{
  "n_layer": 9,
  "n_experts": 128,
  "experts_per_token": 4,
  "d_expert": 48,
  "moe_layers": [0, 1, 2, 3, 4, 5, 6, 7, 8],
  "normalize_top_k": true,
  "balance_bias": true,
  "train_tokens": 677400000
}
Below are experts of layer 4 (counted from 0) of a mixture-of-experts language model. Rows are named router (the router's row for the expert) and show model dimensions 0-223. Each number is 500 + 50 x the weight over its row's rms, rounded and kept within 0 to 999. Numbers have three digits each.
After each expert's rows: "mostly gets" lists some tokens that are sent to it at least half of the time; "comes after" lists some tokens at least twice as common just before its tokens as in all text. This comes from a sample of Wikipedia text that the model never trained on. Tokens count by the router's weight.

# expert 55
router:506570553604440441491478462508487504512474511501405570537467389509513463570561496503512532415494559514496486507398524481426550430509512515489467463560501545547560504428503445551544556498477507481474469469469557440630591438496510531525486468457486483564384482480445565538522440545469538542561497503494537522466463534470518454467514424476493508483513489416541535499449505429539531440483506521547510557397517465537519653588500437470422541422541517455514478485414594387479432497507592526460458475520467580513522548449499596453490461457427511501592539538539407583546464450546558583544503465572494545480567469426481378674486504464485564461468552543460518525464531518568466545464
mostly gets: "moved ", "signed ", "worked ", "returned ", "opened ", "joined "
comes after: "was ", "to ", "be ", "were ", "he ", "is "

# expert 2
router:472448518509485530468494468496539506487527377537438499428456428488503544510437491510474584460515582590510521457460473490576490484501520491462425465568468529550453534475504497526474537479439613526485421531512540452696514497422507530539390463468558557494543438513548505446486444487529574590604572518478586571459468507473511566493469445392469516479532513493547602527514491482524548473490565552473461454506496478416462558569539464506497558474523434386582446474491469479509468513507551472435479537492448605393532604471552507521426424446415466520552574470532464612462518470548543518535549481473492559492508434419494444582501551549468443435488546472463518592441448450424476413544
mostly gets: "region ", "ocese ", "episode ", "coast ", "city ", "song "
comes after: "the ", "The ", "first ", "this ", "second ", "This "

# expert 85
router:501528531570508516515514547486475452538508446488478460595477497548472495558527547442455567524472538607439467520456534450445389454424592514499446498535527494523522492525474469582583497568500551550502503480505526551570514449453444526504472421436592483556455368458481473571462454535467569582516500558514519560441433439534525566476438409471413522449477520466528472480395549577554556422567466543458480526372454406493470556446448463482502522417471511467489489481487511458591449474493488557539461505548427555547600544493556567503523439429423440493486509510578507546569497529551587570483470480505546540468490537465457397546558543419484535496592656545497533551421457562512555482540
mostly gets: "–", "−", "-", "+", "approximately ", "×"
comes after: "1", "2", "3", "4", "0", "6"

# expert 54
router:485481533519490487542473482553452548497526464488485543498527380510546518579511565504450574498469580607471473505420482489526467439504610552458487536448507544565481499432472430426555595589493486632489452507466506490556502489435443524506503459484588457551475529551533482536454439564541625466495483548402505477481394480481539520489500447486492480389464500460595558472492520449508519407517506443433529545487466410430422598509476421458461553500542517478543425462510532424503444483505466542457502476526482536495550526497591550445491497496399455511589577524540527526516435447485605525633455461575516558465495513475506440570528599477422403395527531545479517569387484563504539520460
mostly gets: "30 ", "50 ", "10 ", "31 ", "26 ", "27 "
comes after: "| ", ".", "–", ":", ",", ": "

# expert 104
router:508467572558470467455568416555458550572524423471489445533506481486538495603472542479481505431431562555431442536476495488572477441467562554366517458497561571519489494485515484512559512563521496510541406476471526518561580518505507549540516511444484552530438501542485590507455413585507589498574553567434556449451431480433487530487496451509450516368440417485515572443432459521513491394478540533478461497463492455478518579570458425346446604420521548450547446502494454429582457521466523492500498492439458510462595511531610561486541456500454491541525472483574450564553515571496518483531531540588456535485453407465526419508518554567402443536518538549532496593465480481436442485481
mostly gets: "\n    ", "pain", "Born", "Fil", "daugh", "Starring"
comes after: ")", "==", ".", ";", "|", "a"

# expert 46
router:402542564536496443496511475597489461592507437462428427542506461517503588566533518522503472527471633569433488498525438480507537487457560458433502479512502536526496477566546534530579553460481484548432510494441493586508483439408427526549522494468493498624440488453522459488488412526424600489481458541438552550434425488445510615421497494431438478450451452522546505481449568496544511411492504499537558483401528469411477590512456432498444614442480489434523414473489501394500422557522455572501479504503522504471526538449578470441525395457376458455508543492481483504451475511531488589578485449531453532492511480481509421538614584470401524458561530516489486488412469529524479412517
mostly gets: "New ", "|---|---|---|---", "neigh", "Indones", "|", "Niger"
comes after: "|", "| ", " ", "in ", ") ", "% "

# expert 125
router:411505585517513555417425509561534494459527422527372505480501465513511473536546519470486546506469577487454491522430473441512470461416497523458488580454515517508554511444443411500475494554462635569449475463450554421551580474396526572487445526454569584494423473488419469492397512560492575574504479541435496526531427436507491555424579478480463520498503482485617548522455513501463571464534431514470486481456474471442463566516436469437498542427501550476546466476453531565543437550440433482472395452447516520469619471471609588445596431520418517477509545559533432599500484538529527488556517490545394551515511453501445476523544559461473532407477599571485491554424544508522516495508
mostly gets: "He ", "His ", "Some ", "She ", "Many ", "while"
comes after: ". ", "\n\n", ", ", "). ", "\". ", ".\" "

# expert 72
router:554530588516521424460498490525537488500463444557342536465489412489496518523502578466516525545455543525497500485484488481521478522415509464479388479567527482492497517523444406539457533550490516595408443489498525457589514526517450577554464456391525493514470505537515515541462518550508522544555460521476540542489534472449433528402438465511501448420534508560583607418466440495471497510430475543531527520403535500529585641527516459480462578415534564396616449576405508482498429561546579626541429507510513517459534494513519556384515457499517506545563504516537504549551512541547513555483494416626500611441519488478489440518542499503508502503508525547427434540385533507490418503443
mostly gets: "was ", "been ", "has ", "became ", "being ", "were "
comes after: "It ", "he ", "He ", ". ", "it ", "which "

# expert 83
router:489491602545479457504563565532580493497530491471416510527554524575510537612578462489480547435505555501409483509383424409483512441543542517488477474547498497510561549549464516465518527454526516535470517425409498523475511513451533583515538456483568449557443500468462492553526434524487507592565499507458510581436440377472517531537532400492467503468525498442509549466478456530464540415506438511498460477448486504440443520557465449413495578417521515418544390519519482475512440533448491558431364505521486594528587511482505554462547439398395524466498539485450499619518479511560486497613552449556522545476450467497504449598614557483421483494489594510449520499390516580484416513511
mostly gets: "San ", "Hong ", "Santa ", "Mac", "Connectic", "Missou"
comes after: ", ", "in ", "of ", "| ", "the ", ": "

# expert 56
router:458487486508554490549480475474499476475573546506511521551546505522535443527533529529490507484488644529470477502453472453512442472569552468404433540586481516638481534511448396465501496477470531553511495499488596478593494499490463528563528446398534504529471447514524453523442472514441590558534497591514544503420457390482592532493511488459409517444487473419607551507423491510433592385465468563561488567476482475519517575591567506466500579477525505407547500546450502430547457519461462533509441519434418562552545581521558525448530442482471483529550514443583447573508502519549584484585481483501423640505508469445515423522594576501485451460514666513524505511504483523448463538510
mostly gets: "—; ", "\": ", "%; ", "–; ", "| ", "    "
comes after: "0 ", " ", "1 ", "2 ", "3 ", "4 "

# expert 109
router:563560588502507419476481478585529551569507423524493515540472486500524506499502491510476564489560548596463464449469512449528507447486599529468439487542474552479542501485430507517540475512533573535516482509502520481567508553430433609516484490482513481523446445515462538549458384549473551542567467616520460543420471387490594555461521475389501491422454416398540539470412463540531498470581473472476499459456538466507482494521492478490477541431440513443536445506475477514453417570470531578502502462420445587502599574468576520409520447486444532471506563516592495511487453573513508587619482448512473559462472400461395387518491572522389450420576562568483467538447581523458540530485
mostly gets: "201", "198", "199", "197", "202", "200"
comes after: "in ", "(", "In ", ", ", "–", "on "

# expert 43
router:451480586638474487516551513520478462494470413489468460506530421480464476470431558534410473499536607508483532512489481489465468427431593539474377507481546508555518479537473471505467490560499549503469438520417489505565498555469474564507468515407552539517463519534485500527425483609490522558553465557362542544474485447447567591454448489468411481429474458467520529462436529560518611459560458565506429503459484537452483498506451482451417540374455527433591466483447484502594473457479521524569504536442424532584583480498538518515558536477503435596498479512467549540521466443528544474500458536543474620500545495421517394579540564445456442418525529514447503587401469583568523458526
mostly gets: "dis", "Un", "sub", "Con", "much ", "same "
comes after: "the ", "a ", "and ", "an ", "was ", "is "

# expert 38
router:518526482497452473483489446454465525446574500473379513564574501530547518561508497501512528483478558594483496486434525410491460501541513547455458475592473532640453526416450448437499546477548560522417522503442600473586532571490429509550469450443520530516432440500540493467453486541495559585616495605486512550538497477542578560476424482453435500401546464450535576492453506533454512448518572586541487500473577513523470534618498437473459542462494561426571386515504490456537455569490523496485424509478461546526562484496482528442480513526477421532536534464522503575452444462526570477541488518544511640508517521456521401504512623424463403419444651476486531521494499588473486516476
mostly gets: "—; ", "%; ", "–; ", "— ", "Upload ", "cess "
comes after: " ", "| ", "0 ", "1 ", "% ", ") "

# expert 22
router:503539603523476490553523503505502528492523543423441585475495369489529513531501534522452549566546497508390524508461543501484553428522532475508454481540532514469498477525584449448495524490462550560355524566450430512459479473456464471533486498421512530485504430575486464562501474533506583543554511537496502548482581478489526582495473513510454470448486456442581515442370549458552530502447468516445453423455526451494489549521460424514432554471508493431607402521449537492532463595503557452546451477504394518479514617468584593428580503448425479483628480518535539609467442511500547573581546512520472534445457489367500427577531508489446394374489544505499546502411486476459483502466
mostly gets: "In ", "On ", "until ", "during ", "During ", "At "
comes after: ". ", "\n\n", ", ", "released ", "ed ", "es "

# expert 10
router:516455597539504540489457452565594492514503503463423435420525452496493487494511495535562542572455585488502525453482558550513460466544498514430446502455556534548567489508505502595447535532494545561458507583532492534576555430467498497548433498492541485546544497424471580541524516490496624525535509559456525573474437444506612584443456516372397453471445469470615527416483510486530456463508505456509539473399428480421426615572501432480434511426444437460539395490486476452470431613536508557493438501478462579475543576457493502459576405468430448468565571489500485550532490454555510544558454425563415489532493466497470440603524494531477498423567584456488496506452469511438513444485
mostly gets: "FW ", "Win ", "Title ", "MF ", "Loss ", "Rank "
comes after: "| ", "201", "202", "–", "200", "No"

# expert 122
router:467440552616517495449535493537522497550507431431420441462446422548461448570427490497439589498523539523516493461454420459530483460485521494418423491482517548607501468515497548493485581570487547548417441524465547555535503512509399556561522415478506508560403411520490525496424490542394539558509470548453540508476529484486542550474427508370398499409520471497497570518505419546455489446565482510589453438499461469489532516571457417487450529484462475427596478484482472562591436543534440603540456501509477581472556589541555580451539513447455486468497554485505494573492453477484552466532519500583452608526438509455479397585568484510403479452529591538544533515487458544473459450444
mostly gets: "invol", "cou", "condi", "Es", "jus", "An "
comes after: "the ", "a ", "The ", "in ", "an ", "is "

# expert 117
router:544484570563548477467502498465557454543487498528439529454514431518563521526563565513427465501533577531522430515457514515515459468493645439428468489571500457555484463550573500490503538521557524548391428542471514533655536463487456537606408436443598489536534550517529475521506483535504579550525478576477543554490459529494600595437474469424404442458465538432561570439453508518595525477501455480524583547498456432482449638559512472483487514396512523449575430499505462402493440515486517625531439545513432473450514538472449511453495452487418415466516574534543483542502434438567583498552408488583488542507524479483521454568545523438492432443503566517493467491445500519498472455547
mostly gets: "Apps ", "Votes ", "votes ", "Goals ", "feet ", "Won "
comes after: "| ", "–", ":", ".", "/", "-"

# expert 73
router:430597652534523518498555483493559522480488493513356540450489435560504554537526537503494549539479593484502445535440452426473455488494483521492490489494512571480526532553522488520443515510504601537442468475460523451591574441466505584554453478430562488532398425495414504485435552595547559516503452614513562562437462455490473559386562487451437486512531443459573517486443498447476526464463458497539461473425481512487499515485439450452500516433466534393529363570446498523491442520508494539503431490456504539437545548524535535418617467481492373536548562534472475570553442533486558518516469494594514567464531442458509475554485520477422523403488579533535514542416490599519439486420
mostly gets: "disc", "did ", "reti", "At ", "defe", "does "
comes after: ". ", "was ", "he ", "and ", "to ", "He "

# expert 27
router:469507588549488528527494372496548448543547545490453530508462478554462488571509496476429591485523592512456477510531480541492481499504508527372455491510478550536505549492462456519504445554487604506499451503510490531572538439444500566494435465378613502541472424519506542536478444450487595503524449548468547496500519471479589627415427423473444430546512482441531493481416488435546572443487477557520508507360448474503425568502503458458512581440498482359489438510474517492597450516541494599576446496483399562525540511419510532474529463477496427447568532495515492553496531494550600519619545519518450567490463451450481419535454512469446466456606621505520545531427480561486519466510
mostly gets: "MF ", "†", "–", "Years", "FW ", "chronology"
comes after: "201", "1", "0", "200", "2", "4"

# expert 82
router:511497449541521506488461537487517491556562480525431527510561426477522524569484526531455491440502588577492546498384522498510533428543560515466486551592496465559566450452569475580554563506478579553446473501432523479514513526444470527560517448344501487540416446416525526485449424526495522577597536483447566548470561445489494477512521516464392471455471419529539489423503550510554568428543547543435595492374468444427445421543532512439481564460526434443592438561422452520596474548511516548429370498448442546417515533495494578464522480486407472480436506521536470539479465469569493525652478491550511539505456505446491487547488553530471456426578510524484482605518495545480509452535
mostly gets: "the ", "The ", "this ", "Le ", "entire ", "du "
comes after: "of ", "in ", ". ", "at ", "for ", "to "

# expert 99
router:500545560478506459492525496596524556550511528538383540496451481552506502534444525486513556473476588497440454513486463489526434527564512590455529514529486515568472494531514515561551504452493537519422504548510539449553542489444451498482575473506504465539483447503484552545458544540455544582536550595418569520517548506580528555468559379490414465494468516497551576399425577561470520465470397560558578532400477453495474601547464466464443512510487511364546508479436460497514469582477452543501414461408478574524580548464559512473532380486437385499549576572481548559450481544553570514522491456500482490557453517535593428507538572464383436469522580494437572537487515516487517366495
mostly gets: "would ", "could ", "==== ", "must ", "should ", "cannot "
comes after: "\n", " ", "\n\n", "Win ", "did ", "order "